Experts of a small language model.
Size: vocabulary 32768, 75.6M parameters.
Experts: 192 SwiGLU neurons an expert, 2 picks a token.
Training: a variant of SOAP for the experts, 697M tokens, 5321 steps.
Below are experts of layer 2 (counted from 0) of a mixture-of-experts language model. Rows are named router (the router's row for the expert), gate (a neuron's input weights, with its number), up (a neuron's input weights, with its number), down (a neuron's output weights, with its number) and show model dimensions 0-255. Each number is 500 + 50 x the weight over its row's rms, rounded and kept within 0 to 999. Numbers have three digits each.
After each expert's rows: a language model's description of what the expert responds to; "comes before" lists some tokens at least twice as common just after its tokens as in all text. This comes from a sample of Wikipedia text that the model never trained on. Tokens count by the router's weight.

# expert 1
router:494525489512534428527471407492598394501503452483561467452518456422477473538416520531382540464499451504499421460420524520476510502492506523511471610462502424517509519504560529512483658554503444494539542545446586520426529548523561537490517493454535434444473454402500497457501460460521531362463509459424502567489500522459531546494518452433471468451496492560495514507503507488479423452536472549416638571479498455419512491463536486463538481547468511500474403662536516516528496402531486531442528522458490499411509493521532515534546527540412361502498433599565443549496406524477531605509467484486505539489538489463484454615546508491442456496502514614487593440544502538471578502572520461522560456502543444430559416496509446486401522457445377522546458451504519560569455550556533
gate1:389536457515563541563510500544491515525462508536446540539510493450508511418525444493467505364497466537532493449582496524443446473574450424376408516516521534483503460506533515534508402573541515501484472533463558453424492476480496476420412500453547479466480506466438496569441506496567483474452472446452530517478531522524556466522479470470616580464484477545481358509422458457509623441479500491596512606544436510501534556530479507538479499566462563470520560484578488565404485517500526531547502500429437476418510434513513489413503481386524534499511453547500593529464484536496500453489554556485390537488450425466571376497423531526494541584444461508550433660433438464551548500430531388399433500424473531511455477531583493478433503487488469540462485447539473530595575552543522
up1:406542519467576539530476471526509554541544502527519561575515460529553476400526498529479488338466554492426525487624451505503474465567455414398493533501428569553507450563546511501510465555502489511466496523406525484443492488410509494408461538470544582509430489509433536596477484556571406452474532480480457488543537520469483411561483493483520557476522546524544404537495454458467589499391460470586472585484500463495566581495524502515515506523511560513517589539530516547501489502591564455499471453487424464366481505506503511442501465424459548521536411525514619478495437568592531438468524521545455583561482477478588444481354579569548512554510496468515468547440452498595557477474465446463431499392479472565494515481480569501467560491514422526414521489526460538538598601521466
down1:515518495551378547517471527502559470534445460484591503463467506547457501510468567469648476554475477392492589534528535576489490518413492522527550458446488478537565537491413449516486546514543502442506504526569455465480540477545430399543546514540460557498571462501594477507565492461489505550589468518443503461492489514515463583476441595499487404532483548468529518488451571580500460502547533421402469439405494481451505439565550496465516521495450532588396375543471559493570480516429560469413543489506499470575459528503489480647454467581419463528460636486492468479466494508542380547473491443456505483554588540528450573580614500406474440530513495470527523475533515481453519587534466568524532489577549541492491540477460381589505473526568580560484525552491520525418500485553518
It responds to: Non-initial digits inside multi-digit numbers, especially third digits of years and scores, such as 20'0'6, 19'5'7, 125–10'5'.
comes before: " |", "–", "0", "5", "6", "4"

# expert 25
router:494504394512466416550451391465570467425564498567557486459570491493525459556421528543447581459474529453598471542445544541418473495488520464535484534499558457464525460506540543535477564518485431510535494555392586594455516493547505562573548579420546479434399508442557413423434504453479530467408457403501451542441525530517556558501566489472578456453446498568523450539445495447438489503482499610469536535546530484490585474481523448430449459555492446543545373565522482432547471463438570572435534494420485502436561530503575453571474521547468402558458458592547447512551416565462514547516486440534541563553596484540443518554524503425479453527475510561539536470509568560442508457553465503505536452560562507498522487510545463555437488456444464532513432440583466547558459544525573
gate1:491521495531501466399594440468479524480411482595540453466544493517476495462590593544494524522479550578450454434482547475539564556522557505478460569496472416523469491499509518455402508483502533461511534509463529513533495446523466457461557465535453479532478483493498484507561430458661549395443538489555566485421607478451567443559498536570576463480512533467447493467481432625586475553530579487520473424416432469499485498537480468433513450468522524540450433445514429416522469530496491533493523520510431617582595610498517469526409538521521467523491507559481511442405556500516553481543481447454509493416556460543522506397465505556476423552460504453499539458461519508541521470573439535558482581405444488485579402508474525463583508557375509410465401423500522443488508408561433
up1:542538479494551549611432563477508508506549532466552488556493509532430540473453473475447552492436401499482481582457528498477447401491407507498463540379588545473451489481492480441602472467539446558514544447433528536428460469503484548523455501446485492593599407528492582523530440558561514521510413416523423487502406552525394493556552448479560596523522502529444498494491487526554540550499482500439565498488521584452541545456546422508533500608526421551583502500456438488471476550408465461533458502576498487463468556432500457548418398650489435636431450486478488407513481483567529518516498471476489533514543516477459459454507526480568524483526416524496528519518494477402502543571568580395526533463466543470507541529492468500498514505646444575579546579460481488431430531519512
down1:575511484583530484463407520501520531439495504481551490499507488450479510548465583566594471558536503481458481537572569467531426506457436486518592473398399516495487472503515522506478439508541483474431499497520474562560549563478503502524527486477403512512477451492491481507460419467498455513450474527433423543476455493509474384504565439565602464585453548492474466457671463423499579467467420603425578391525562422463536591529432504461466534596443511467486514521489447485642439448510427508491530457421491480518454555529432598528553510620432490542467468484576475423491454467474456467458543453473520464464479620479546526449453539481563558461537464473454484413612467467533500470510557491525472555549517487439609412485432478549415567500510453511496481561498490526484456563427537
It responds to: Zeros and nines in years and scores, the letter r inside words such as Alac-r-ity, and sentence openers like Due, Despite, Because.
comes before: " |", "1", " /", "8", "7", " as"

# expert 3
router:488475417445543461572511421490545456493505517511498468482537542544617518576430493555517542518504552424501485464465513522411520497400469561506478519479527520538502534460552520455423473492468489583507496499468509522458597511487495425554511513555553442445485505502556467447473442455538510516382516391460515514356518548504598472471536521533412482480480522459489486467448544446500449435474616553458498512484517526402525478480469487424434498555466447469560438550515440463552418427520538569525484516464533515439559557456538554518573593528548431566519406536563448465523488541461563489540472507459585544555583485474549477534528487514469531494439383502659489435488446552431496405482445521420504488573565419537519456602537456539493549508459510607598416435488410514592514597449542
gate0:437434400524589507466546371559508464465508452500500520545554462489596488517532511447530424408506545479556490494465484505501475462490556456444620495533516424396530479442532634506551428593500518511539463501554463537596538498477574457443418551499517507470531440536503454431538551456492555530465451422473517556456478513485516491490544506446503474460478434487491496468494558530562463527441599438399445480508486469427568608470545562456481519600530451557503484500541489553611516457578504525426493491482655481463482484491450498609629525508488593489513490449520486396496539475423371525441478532586432543533538470507513470520509493555435555431439440463545611424456535523521578510456476492480541493540479547501528416464518415467480501460439532575458425544440485487459548473487484
up0:525514533465582428489458515568491575603523604456479428460531525508517328517553432520515505484543533510417471475455465556474522545522541500500524469522435491466487567611525483530509470560499478551539508531459476493466511528457476557588560464551551395495498507526528541441643592488581561426541515481484525498511493544498514530428597539502540509452398480481554494500542503525459495494450492350502509561493535409494545454439553542463461549463566456530529532486367554482477624444486512369613514485528560504514575442507493543454507572546577473451469490616589543477510562456504523528495495529501538515563507544519524429497503534564470503464474536498423587549483476445541507485537550447410518524476498526569529602571540488381541504532505595561443467567524569485440538434444469
down0:578610603523519591433501446511456589563527508523525496438531590526508573519492409500553531541474468449489437397489564610562601520443441538485546407428487509524486538540543426511526473459467492499556556504467483482507520457532403576598534477462511541416459557548543535437520522476540557544502467547549477457545460499453453485458443447507521602515429569488504565514567429531509419582489526511428435500482539474605496473419480479472450561477497504433573520388502521432527630506446490504590532498490496450483542508537464463427475513489577474451439485551523579469495487508507512582500497618411448581521495374489507440594510477548528576400568496557529451479495579486469487484486580500534535499560509513459512544504501575517597408491519607531493538555524498537558574516465508
It responds to: Colons after infobox field names and connecting words introducing clauses or phrases, such as as, with, that, where, including, dashes.
comes before: " the", " ", " a", " he", " \"", " well"

# expert 15
router:413398529453521481659469461529506530478580482463498466472510413418430501542396516505514504471440469500537455548484579549455465497494514480522528533390595449517499447537539585581431554499513380494474448468450519530542492517547506485625499560480519437477482526485494365490489541468490545373488499474403408488479473538540501584523512589470503408481446507532494524500422537396531467523587547565499528473511538464478537482503526469429535436499594424509488486569536457486593495390510511534383538488513421538459519508515529493521520571417518500574481463558623521566484497574406496546559481520545550500593500473567529528577555624469530470503476564512458539514495490553473556491554471518468517510556522452413582507583517474518443560461545512521528443432546465533541413540481534
gate1:560528548567517571462488428476510586503423585520405403521494472564544469541434504470495535490421450558548503508496532593471501467446528532429459561497603615486474493526504529493557602607503502498496423463493546483457519441491514490469594517512486390518455417512494488538460512509479504553499473530458519455485500499527562485546379605491484534493487508438532522546398554475487474472535455496542498417590482597491445546518520499476412424524615509479481514613552442398524542472551400517525507573551429406464531456529438526491557473498491561589534503504436481525524534539514539523551608490476531558417501525526504422448522503502549490527415426453560500553558515592455487464513532481410516516581500492527485467521472506524427382514407557441482413526587457508592388537476577
up1:491470515569540506501453458589550534433503574612438548549461493366384480555352354425487507495550428515465524527486452471427449471551537472446432498443543486491545547522578480432513421493492465482489478460572544538480439512496511433487593464524497513425382497553559508582484534533520534460553526505505512453489540404423496531587461532481514453483592506461536465464503489537547592529537540586494423526515400464538574540483554531517484395360466438422480523469545503527463486476478552496504463473545492507521521474539534433500586545504559441502500526501409454442529493529431467503457513466513556500521547432467510545603498481583523455468523515516421506549527515561540515419583551533653460458500557628504541457594407514515536487539491482521505521430453522436486480457477466
down1:423544479516612572517518523532501571551537513485523563565379523484447511465507468498473497427486520448416461478468521517550452505593518433506477493481461428478573489436479551536494438547443508513389553488597530470507527461522548448487521466421480463564533495480465513501459531577552534562604376514491503403456563507439427557561432396437499495569601446511509472454495509455513477577437476399477461514564460528488448480538523465503467510501456445554512420506475602530550590504457414507488464509551524491501567430506471587498496563551453500469468485604633515475486555432584375553452522493559502534578530506603561537517554538508547444430478511546548415476438495485509483512536513502486528506456459551510468416475502463453472378357537559542541476573443485501587515418472456
It responds to: General nouns heading a noun phrase after a determiner, often followed by of or punctuation, such as game, club, condition, term.
comes before: " of", ",", ".", " in", ".\n\n", " and"

# expert 39
router:462456410485476410557433418480562461450556476557535460474550488482536438576393534535422581442429503454562487527442557534408467523457521511544488599510529435460539477509550546564472567540480463508526515528429584555449507484564524537561571557447533431416405520450550440410434483434511537456401453438464445547424533539518564514541587509467548415435447473576479449528463506426445458500511553582472534513567549501500557463479505448440450437528491436516542377566529480471550470442468571569452548461464495520424566529522581468568517502523500424502442417596535440551568415578455520562490509453487517557548585493537455505560488468414453480532447508555527543442487532567445523446545475481505553462557559506475530478511560462538422515444458452514516427457555465555565464556538569
gate1:451461456445507481522455508547562476523556444476481469545506527588496542390537511491458520475500539586401492540564490458458539580548558471529476505561526418468524495538587531425431519577565643489445481486571546553554481510573527505581556517485561520571465464452460491536488504506593451496476401526499495493486445482587511502552536475456490475522451519449565406613500544590450541509421500531473520494534484539574577540404379452549367463486484424418434509529558430468520624509531499507467529483476505534553505489443529521568409465556447597498491560422437511579474453448440554549613419496636460462503445562470443503479521473521495511439427527506534501475480561555486555505490393468526503448550510405544496526459559480503446469500487479597505376497538503502477525450524497
up1:490519542582518517455429421492453584505465660476545523520574453476495550614404559537526507577427610459577590532492405577574503490481403546439503532537544491583562492460477486492488450527492517588511509519460529461476517451390491531450545426489511474449566471653520465518488461541441470463471456478506460486455396505433503455511489665564508482544529498524601554458501526504484482566507584572448397514551439572456495569561581519486569438502553555608508541482487546479474452489564430522543475452463535481467469457399491508481513505440510450453497483567471497411475538562486447502496529520491601554616515498463522466579538511472522534519430502512436530437440482514443497422503531509473575555463520506500471470573492542467532513544567523495473500509519475486531439459362494
down1:486588510571508529387577541470468510450552590379519541497456459497448493623576397518533544465555576470589589513600528475540536503487553513516516528514504479594461524561511505520491469503538500504475624462534519444445558500522523447507472407413438503463516541509530430516593533548460538524522512504489452536591439457412455524579568533523521553483534500456488515392594486530425524493551430569545565600498508577536567460480530578431378538485477484472514528477536477568525429557520481604447414554486547550479420546535458455525470522538458505503595491469386490547535518459523584445469502448550571470548582422509507472432491485458486451552537422457522564562548580458467493524436522490480511563442492567475558507525481489424513451499471407495542457455414518550516475504410546
It responds to: Spaces, digits and brackets in sports result tables and squad lists, plus Spanish word endings, such as C(elta), Prem(ios), 2009–2020.
comes before: "1", "2", "3", "4", "5", "6"

# expert 13
router:463459405548510415507499486466621462487544508491517526518506471448553461534458542500407576524467515472517447556454503501515512515491523546588500561472546480507561557469585527543511626483408489502537575520482513611506454565539525523519593467469558481439459510502580445401477515449552559423475392526448482523491549499500586498487562453437527494467461525508521470451481478514459479469487529551465619498525552495432510465469573444521500465522526490472530380562629454446520485446523514522496475524437482560445541513482564469529509482545434418546457462674509438503560398500492543648516519434486538534621579478521477474521488457482427445495473467570492569501529473638465498472584432488526508462507514445436520514470493444518389497407463352532466477481501426587544521527456515
gate0:468525461463488516498424557555477479473450427524475577558464535450464573523399534461564510570457477484492523432514568579501534435422448487605500639521530442615510476405489537495545492490546463517548551529517550503486580560490529546456443423302565461517519556535525506489449579492414555585449427437518511439437456458444545513534507393460557533493488530538518586531490555450491539500525486531477509499469568504442524450600495450434569507479449575499504529518409553531462444453539505452547539489362608453460479484514556525481490466556477472509513430620533575425491557486505499619452505517507540507514590446477506587509516560511535497576480452494528524488521518540466447444625510526517490434455544535441471524566552502424435514554473512453480531506486523472575589526548559
up0:508617398504413538538550488482511446468437405520440501487509524436666419563538537502476520486469499448497522495496539598483469514540542484555460461486567501537481516473557359474565506445513524518579404531479562504410467527560462523493528442397507440512448437454541485512558530463485492477525458487493537566535474520548519559564481524573554532483518507522538549479521547501498475532554450441480467553461497532526390428562567402511514443501522536504551509403497516459389473441459444439518438471522511582525441498512524473569492602614602529518556511554536523383480451473499461485549627471488515522538631466468549488534395496445557496460457447613565575460520503525537452392619472506481516468525475438422467462493544468504501520462458513481440527524483533413455567471581520
down0:421559558430474408441453524429466462489503544520556482520440435540480398449491495571426546383459499531487520537544527458550594536545455591384452527475450498548531538605524477459398469512522560462426474526472507549462491378488501511562535485545560569501462492516594450477497490426465510482550506541549453470590555484573369473548491490388437595441508508515510525444497547553537542543585411547488535520485508526544462487540443456531473499580579501526439529517475533512445468507484543476514435563496445448565534420494567549564460536421431435464451584511509436570481495470459562425500502445520499405452465461547489456584490485480478440488546495504488461468474468492510430519481425445479441477564527575510572569368507490567581493412592564469459486506401428520543460493487437
It responds to: First or second digits of numbers in tables, lists and running text, mostly 1 and 2, such as '1'324, '2'90 cm, 1'1':30.
comes before: "0", "9", " |", "–", ".", "8"

# expert 8
router:495453496477507485479414398391521400421457447563483457460536441426476491519500474463470530540474558450522468539444510584465447465467477537547480544452560441497535436505514585523478601511476500534450495621522642535515528433500616530551475518559509435431429498458481411414472489459467525470522525473466436499473584499569582509487486480480580429483553393561427444571458499516515403579521523499497539457521509477490498532439472406465532471470515392518521409536603446484540475430398511509488531512474510425466576556472499526539509513543533467512580428590521462534494425520532587539552436531430565536546525492569431508559506530485519470528416501511537643482464486594503523551534459446578608461515529469477487482572521401543495550504517490471403455500524450547444452471457583
gate0:503490480445544503495456452466497494563466527551510518447531458559549599437540489511479544457575448493479408461528620527573519556483467489546519542505494521506465493529497458486489525602487549494390483492517540543564456433455618474560391462508504559490443524470417484413513455557402497383499410545482465492463567516602452489554465415531548543547534417469470414469425607479515556543486522596486435442482517522539477496419485452414543563487492516428520535574600501475571567493530492531547521527445501499503536500420489541558539562524479539555551457516575441602447463656584601440537506589453554670502521574471480513481522495440520492580487531519524460514480569512413540513493482479579473506526456555522487522491473481555498569550478520477431570448503430465569447488479547
up0:505529490486581422472484562453430555508471460429510498420558447575589553499519505623515548452566495572542505482505502616490527497514462478407418446542397503423542491465578489530470490476474468512501564530521472570477495514486582386486521498396487400516562509432416563529605506474431422479536533497471522490547470527498481578544448547521549537438487502494501533539403490480557531509504623543487532395425600514601508412579461527451543483496489608490511509431526526526521557412533483550450613474513598461484425413531504546535420517521475522446449548433495464523456494561475561442501517553443555452500507574508542471456452487512408530465521484477522482473432542581424575414504513480523490524519463430516527483443450436500558523609533464410495514453571587509550502421504548
down0:489442514520512496580483513560488409597455512533511431466536503467456460437473454499524438486547503494544529409537417530597517461466449528579456518570508454518473474427505431485525664535531484453460469597469414516557462505482559525570512477532552461546578552435482491534572528586431476534548507540487577556464553559460512508459450515513473490538540514470414501448429582541573440472497563568492503480472486485504430553486507530590456498436579490451486504591448506552474528513547461430481551490586471514504473400506566538596472510543484470525538500482547509525507459531556452514527592461488485434511480551578415492479397583577610570438466416579530484469465497508551493433510565450511545522502596659446472459498429569478547533543377557436574565524595493452449560457520481
It responds to: Labels and keywords in infobox and table fields, such as Written by, Location, Genus, country codes ITA, ESP, third place.
comes before: ":", "\n", " |", " (", "\n\n", " information"

# expert 0
router:527479404552514478555439420522505430441498450480646411510477481468572480546403521539506575433494473454522485505406541486477479492482512514520512582554521490425508504543597431553458584488447431567523561463477449564458449464483470628588500545548500436414447433455537421447376511490489571480433482474462435533443473543553492454454491478460498477444471408524466496502434456371445466464436525555482477471556566517538586467518576488433426438496566475476503486585473460510528441473501534522501534458425521519468548469635573544554521523524520456472519407499488502509521442560455554529503537524535580599568556496531434472543461467480505565588491480559479554446493528487499478505513502430492532439592592516458530463480601461551485566481474463506467448473557520563544381582561573
gate0:442450519452469528459621474491441544543473499516563488457466525480455510503441532533555458531549557534586469353450544441512520462543514451550501553551531507539510438441492457465576509399524561497585463522516527456524545478533502474578506475548519505556565519618552498504509469514479591463530523451551514506532445544414495533510477476461520486430479447496540565481456517534429484479480498391499452503425541467492491504460536509354452541551500479495532445509610535482519499438450509482459484459486477497408501548610436462461391589521483528475526466479460439538456534431515512514480469560545583475566386444463586471505480542580545452408644482479385464511611615388540545469515570500487529485475546415495556528522533523424499476491518519501603490601485482489563500590378567
up0:465519450500489572617600452461542503498456486581500485516507590484502547487452460505545508578581501544561441495595565457483512559474515535577492543502559355526496537558409454502423532381468544514587490476479570443470558524542540482453408484640584461538672485574423532523464549471553512547501462516517449520494482479518454491486492539492586482503515546431465467448486540522518565478449602403548441519526578474547484475512501461524545578523492501481457509477595569492560474492385473546543463528527415492424493602511476502493413525481530424402576492432429470515497474521486582506436534525528503464520478435428429568485446483536478437426587522492389557432528473445445536586542527516551589534505478480550486505549529525452489482513527490466517529468576587507494484542431545
down0:451487438562483416486437576408507394447526464495573460537488415506514516562518461482473564502527477492505497471478513571613546451402469493528475518513557468518465460608567477555450529472432512468469492463635497592424512428537442485408577484548623486502581496542551468447539527520439461548478503587572518531537451516443550406469507525529524528464366443495496470543522474552540587534480532444441543556547500468542459609560495506584477462502519548353412556429494454509463524565472482449414620495486534510535422535401390563445580437472487560472473493474544489443549467568489527522522506527510519564524461472445505548431464445462535557444459459492506568508486457555501433532607498542533526455506500423544507480500473579566485489520523434463435451462474566478452517424506529
It responds to: Pipe cells opening markdown table rows and hyphen bullets starting list lines in tables, infoboxes and filmographies, after line breaks.
comes before: " ", " \"", " The", " Total", " Win", " No"

# expert 4
router:495497434482405449529492473486531448488518421586452474420504456490476479589429588504406579486436553530473536500458481490525501446478536466467471561535527491524547560614495509485485540539514484428568502432507545552495515568605533494533535503449577460424424462471636501430421477481555545471481529470477420482513506527531503550538479534558507339479480531463532454478500546494444463477563539516463559481578503503462630391502434499506414430583529510487563428578527507489550493529484539558465530441443555584437532613522611535560481532572455482499532461575564477540556495536530549614462479494448508607468539468524481462521484525481558545507445429598530516502569540534395479510503471482498472446511549420518435364497570494511391547464509474516418468402541432518475509516539487
gate1:498414561518475438563533496447434482514481563456522396451500465551477519478491493513537528505424515517509500458458513528471542560411437547471424575541558409466429470520577540436509443683453487427557498423567447479499494486621541516524557477447522466466498498539513539502442454562468543533500488521569526633468534454462523467521485590504469465602564408410534525460475550482495450478493488531536660523526614545560510477478450573613478494479527523422489515459575547504520488509495532530496398456454483419460499508557528542567468526547418584577465342495476569484461523533495526544485505498603419471506488513483520513448569473566554521607467471486462436519557453547491530514561551484506515445493543453453531528507481442506517544526461403481446628547457562507527507426512547
up1:467463471510542492492544602486509533469536528476447486472366608456465481550509538493431474451458495597560438500580460483480487403470584596465524486491409534478425536511560418555505453467572476509464485423451528592544414520518600552552489530577411521554492460525574543565487517491555497508428404418435598495524487436494490554512533552441546506564462548517358569520492502464569461524517523549589429538451511524543503516387372454510546516502515556478501477551440407529578461472386527454471496548461538512491533469468514524481478585449550479536469525482494445466440510442521479443537550475480496464517451474583545608535501536517523447437573629546516441482545530426471452514517602432538498442524543541460535517533498530485474378541464516451537469552488431505594513498425493
down1:458585529475486498494521461468418535447494584518605552543515510561519493499448520492434453535421455530408521485408500548483515533510483524422482497488518340463493539408459628492563408575432465455487419452523512487617494519567520569529525505470551508493533462476467542453564504569476476515519587468393471436463579527490559452444446540543548511472487330509581475500590496531444517441477490546468574502488516513532572525506524481442473560512441549523512491466495566456456550451478480542491592459496508554529501414401569486484568439529484503485541396557601570505534451499468554626502480480444511442455469511413491506434577575391493489528514410550541631468469525536545536458535532507498505486515445527570468533530485501459455567467503519485446503543436511535442355514492458
It responds to: Leading digits of years and day numbers in dates, plus born, early, late, e.g. May 12, born 2003, 1965.
comes before: "1", "9", "0", "2", "8", "7"

# expert 33
router:465466408492478414563438410486565459448555488561525462471552488493524439576400534537427581446443514457574486522433549536405472521449522520540496584508534451455537484509550543559471565533491447521529511540442581559449503489556522552555574552445541430419400522460552443398430494438509555455401462438469445543430536551516579517532586504464548421445455473567472445527441501423441459504510544581472537512562556501503577460487504456445461435527496439513543407581534469439569469435465564574449543470456493516416562534519589467572515505518499435508448425590535434549555405583463512565491518450496518550543585494534450498572489471406453474528442513561534529442497543556441523451542469481502551467549565505469535484508558464541424515444447451509513427456565464555568476552534573
gate0:374455539427460450517504509592449455604454528567566463434505394488500479455512530535437475491450518555561472461535514528535493531482487491536518436514461439492456544522471454467499495480428464509522577480474511542561554455514512475476551506459542487533415459547516541443511533555494460459492363510460510459470551461480547527475503539460486554441415483494553538481511466407460522470481414483545574377464430530454538557445542494467438576420537597522605578561490541483456523533425423566458463507486415473571560453541473495549529537491593518565524472543473477448525532571454517440512476512551578495593585418471524497439477559410440484586507461425593526532558414561468492434455576511514443466559515498572490542440566491429455536457466415557574540481564552498352590413465529
up0:432597548589546559520483415415486489462563480474442449529525466462446481449572500528507531475515489533554572531531513514521474487545582501476500474418536544414519454467523461406554469459506508414584480519546384534499461491494522527527391428398439478462507453546471420449541537545489550567499464502573481568544505512399451499517427442384599458532393451559436543573549529439503500554543558449504512546642434416511439460517546504530531556453434521562532407500479510400495456566535557502525428439486472551476480445548495433458505547491438533491502460574507471498562525444529491534460497497460372489493502590461580515509504486511466535470479426489559529406540525520578535531429516474352479544437593453440422521485517503552561445530464515542413463485503495485513467576490584
down0:493628495510582524552426524533543471468472561541438492558479523441429488406511481512409488506481574456506438505535492381507560436514584463516522608490475518443474574447585391488537543499521525496480442488475481504539570487574509492487493419458470459458521451477400548534477425459604546547556400502462439418410536420474552604513461498437469528484514377458481413581518508498530576491520493511409467466526540561553555544420473525446525440456471524438479482544371494546523570428553498507562466437559420495541517492496521569502484486573477556497516505504500456512459468594547466436480371507500466459492584575528493496542503437538465430505562528463502460516512569471412429499489553472514563490558526578479452518500460493587549587553582479571475602486478498449470553399537473
It responds to: Digits in years, scores and football career lists, plus words like Republic, station, addition, Rovers in sports and institutional text.
comes before: "1", "|", "2", "9", "3", "4"

# expert 43
router:550493425493477407483519461461566478528487491522554523428582535417470501601415525594410548365446452490525398468437530560477485485472547494544515568448677461446477568579490591620467549594489441508490442510501532559504467548520506486487535463498615464469516451449515444479527509405444528444438559401476501582480477499461526493544638452327474463465454410526506463437497535502480487469487478497435523536482571463521506443485452468485452462538485532434526441596518453478521526458428487496509506515457499485423473525536521468499552579599479435503493476585545435605504462490442495540470465485471543482507473492477521484510481472456403467509484431531489505520492469588510488417578488511501601438540519553488523560481578409541455485485415449556542424455526463529524560516481549
gate1:486498485532609525496486543461521499533494448440493530433474528456436449503510535555454435499553599439454445503555512478547439463566487431452502523565412537458464552579557477467462463524473491556571582533530435437587499550485568625481522505515521452568484530587485506520509475437494557542584447431576470504551580528448424393600452441420532493460506568476454463582521601459491484539523436412506508475547495476478591544514452511502512450501538523458542560453506449500620516465383468423540492452554479528452448450607517513559505493571505484558469434531480415533402441501462487497495498504513602492522414549553598532542584515596519463457514510505471445439468484548575460589529526485493602460470496501607602402530479482543427535391452519525476476503456463471451470516485426
up1:446576568499533500504494570457539615532497528414488451459511447469533531511460592510400407521477475500479515560517586437486502486510498417512396530540452521466508498537467507506578506495540560489508451540431485569548452539437551503444465466513469494556400515513528425617463422431502589477507555363588442450463569473460475485479380481408459554456539503493450457589519469510476505533373420440494571547521431439501462445506539453501440550467560489445499370505470474493560522414465500545464491506580375417498552433476591563510599499515486534496489443464473566557579459530530462551461517557438560428471405538501436496483517508538470569532546475525500443470391522550493498495475468536543440567557436573629523484477495464555487550471483465475480497545482584456514477457514470
down1:564371477494527471492544495556510406522529523462499584474512527549551495574563447548595520479591485590520575476499448504457463481452543487566503561426531497444462503499426450482377564471492462568521526500487513524497426435502511474538472456504550461492516484501465465477532564519414432493477525536464460475523516531562560543535444454465483500490472440626521512498586405443554551465483488462531498459491433520520493495497524473560605498464456546627486463431496430514454500552417578567452571458524590498428412526520401418486429576571589504499528524443582498406411522484515418506473538550612524559466537467618417534608517442430512468467442442483495455551574474455462469542460554522464482441573411485456557538574500528464486529563503579503519388555464490527468442450441495
It responds to: Digits within numbers in tables and statistics, plus time words opening clauses, such as after, before, following, despite.
comes before: "0", " |", "9", "5", "8", "7"

# expert 22
router:486485414512442487553448492435513484425543524536570534457488410550504468527395550531465581454499524465595479551433517614405502545407558541535537587555600509524576521492532499566433544546518446493520492451375526521562554463491480480546519569475525447360519495525506422438467497525551508434404422476489483486471526498556610570403496526415483501540441523569518453516443504462482449498502546514489513614471538533446484450471450475463466485509524454553460427603529448486544456504475483599492543501449445628404469556539618474588522482422484423508505477544509453545527444526506562561465456528526531499464529527527501454539500495423508490533546492588486483488459543512474486477434540434604495554496567511553561514493642427467464565456423461446495449480478506608506454499446555
gate1:480531600541511541479436512491490492544440476491520507472412511503445517489499504421482375487479568500432542514483482521531558503440468519449571603478492456492453586530517487488493527468471542564473514521568392498645545451611523502629449538406474475618555547470526518463509404481554537527452438469463556505526503486559504573461480482487545539466451459550469513471566530399522500485541494456455461517545416484496537542508569480492537511478472545476467465631627467429525508463489581571444549472591473400506524439549524434538442478440512574479450479438593390572515516479497567439462500528508552461498453572451466546597546502557477524490562483548517477529552462549469452459382497634482464495609456473446567465409538526542422479449470481390541511453504474514499461545567507
up1:514399443511530475409436536628532534541507483427460480556431578476553459464496501501446455485526528557512428400500549546482532535537504524516572587448416443532430342442507603514498501535539477476494525478588422462495462535608589553497442519462455456469407435620482465494485479480527508421534556539425545605476528541419505560513504516500551552536503541565427506493502454526513519515604496533490502489375518490493512498465529494481525469499425591554521572551539455522571468541502476459457572486534441538452495411491493562498597355525590508486448552446517454410392493537512451485524534457478486496487474502530568454511497465580484437512513488518488608516518392452523487548475505479589415530568431554518496495430452495541478510521536539498500614515522595596527482525534493
down1:590472482519446482400500456491557558615383537432543504460448576465482451413582512449568525485477480487574477492564459439423518481581477490559475517458509495489463430547494474488469470580504546511548414395524495452483538525509437539390447557503458565535514563552461538551523454615525516518392498390425506437495514504558439496483432514574581535486598492457523530553503472579469486511543500461481628523420541460397449505491392538459445446563423548483492475539460499510513507474560475450490547576523486493423429510545561477509526538561567415539521550471369604435466544407450449520523457502509542490537535538432495564517514461530443488458501464461487535539580514504532463417464625458515571519477500442522455394554460472473534449457459444558456452532509540543465518557519476
It responds to: Word-final suffix pieces, especially plural s, es, ers, ings, plus the nouns time, years and century before of.
comes before: " of", ",", ".", " and", ".\n\n", " in"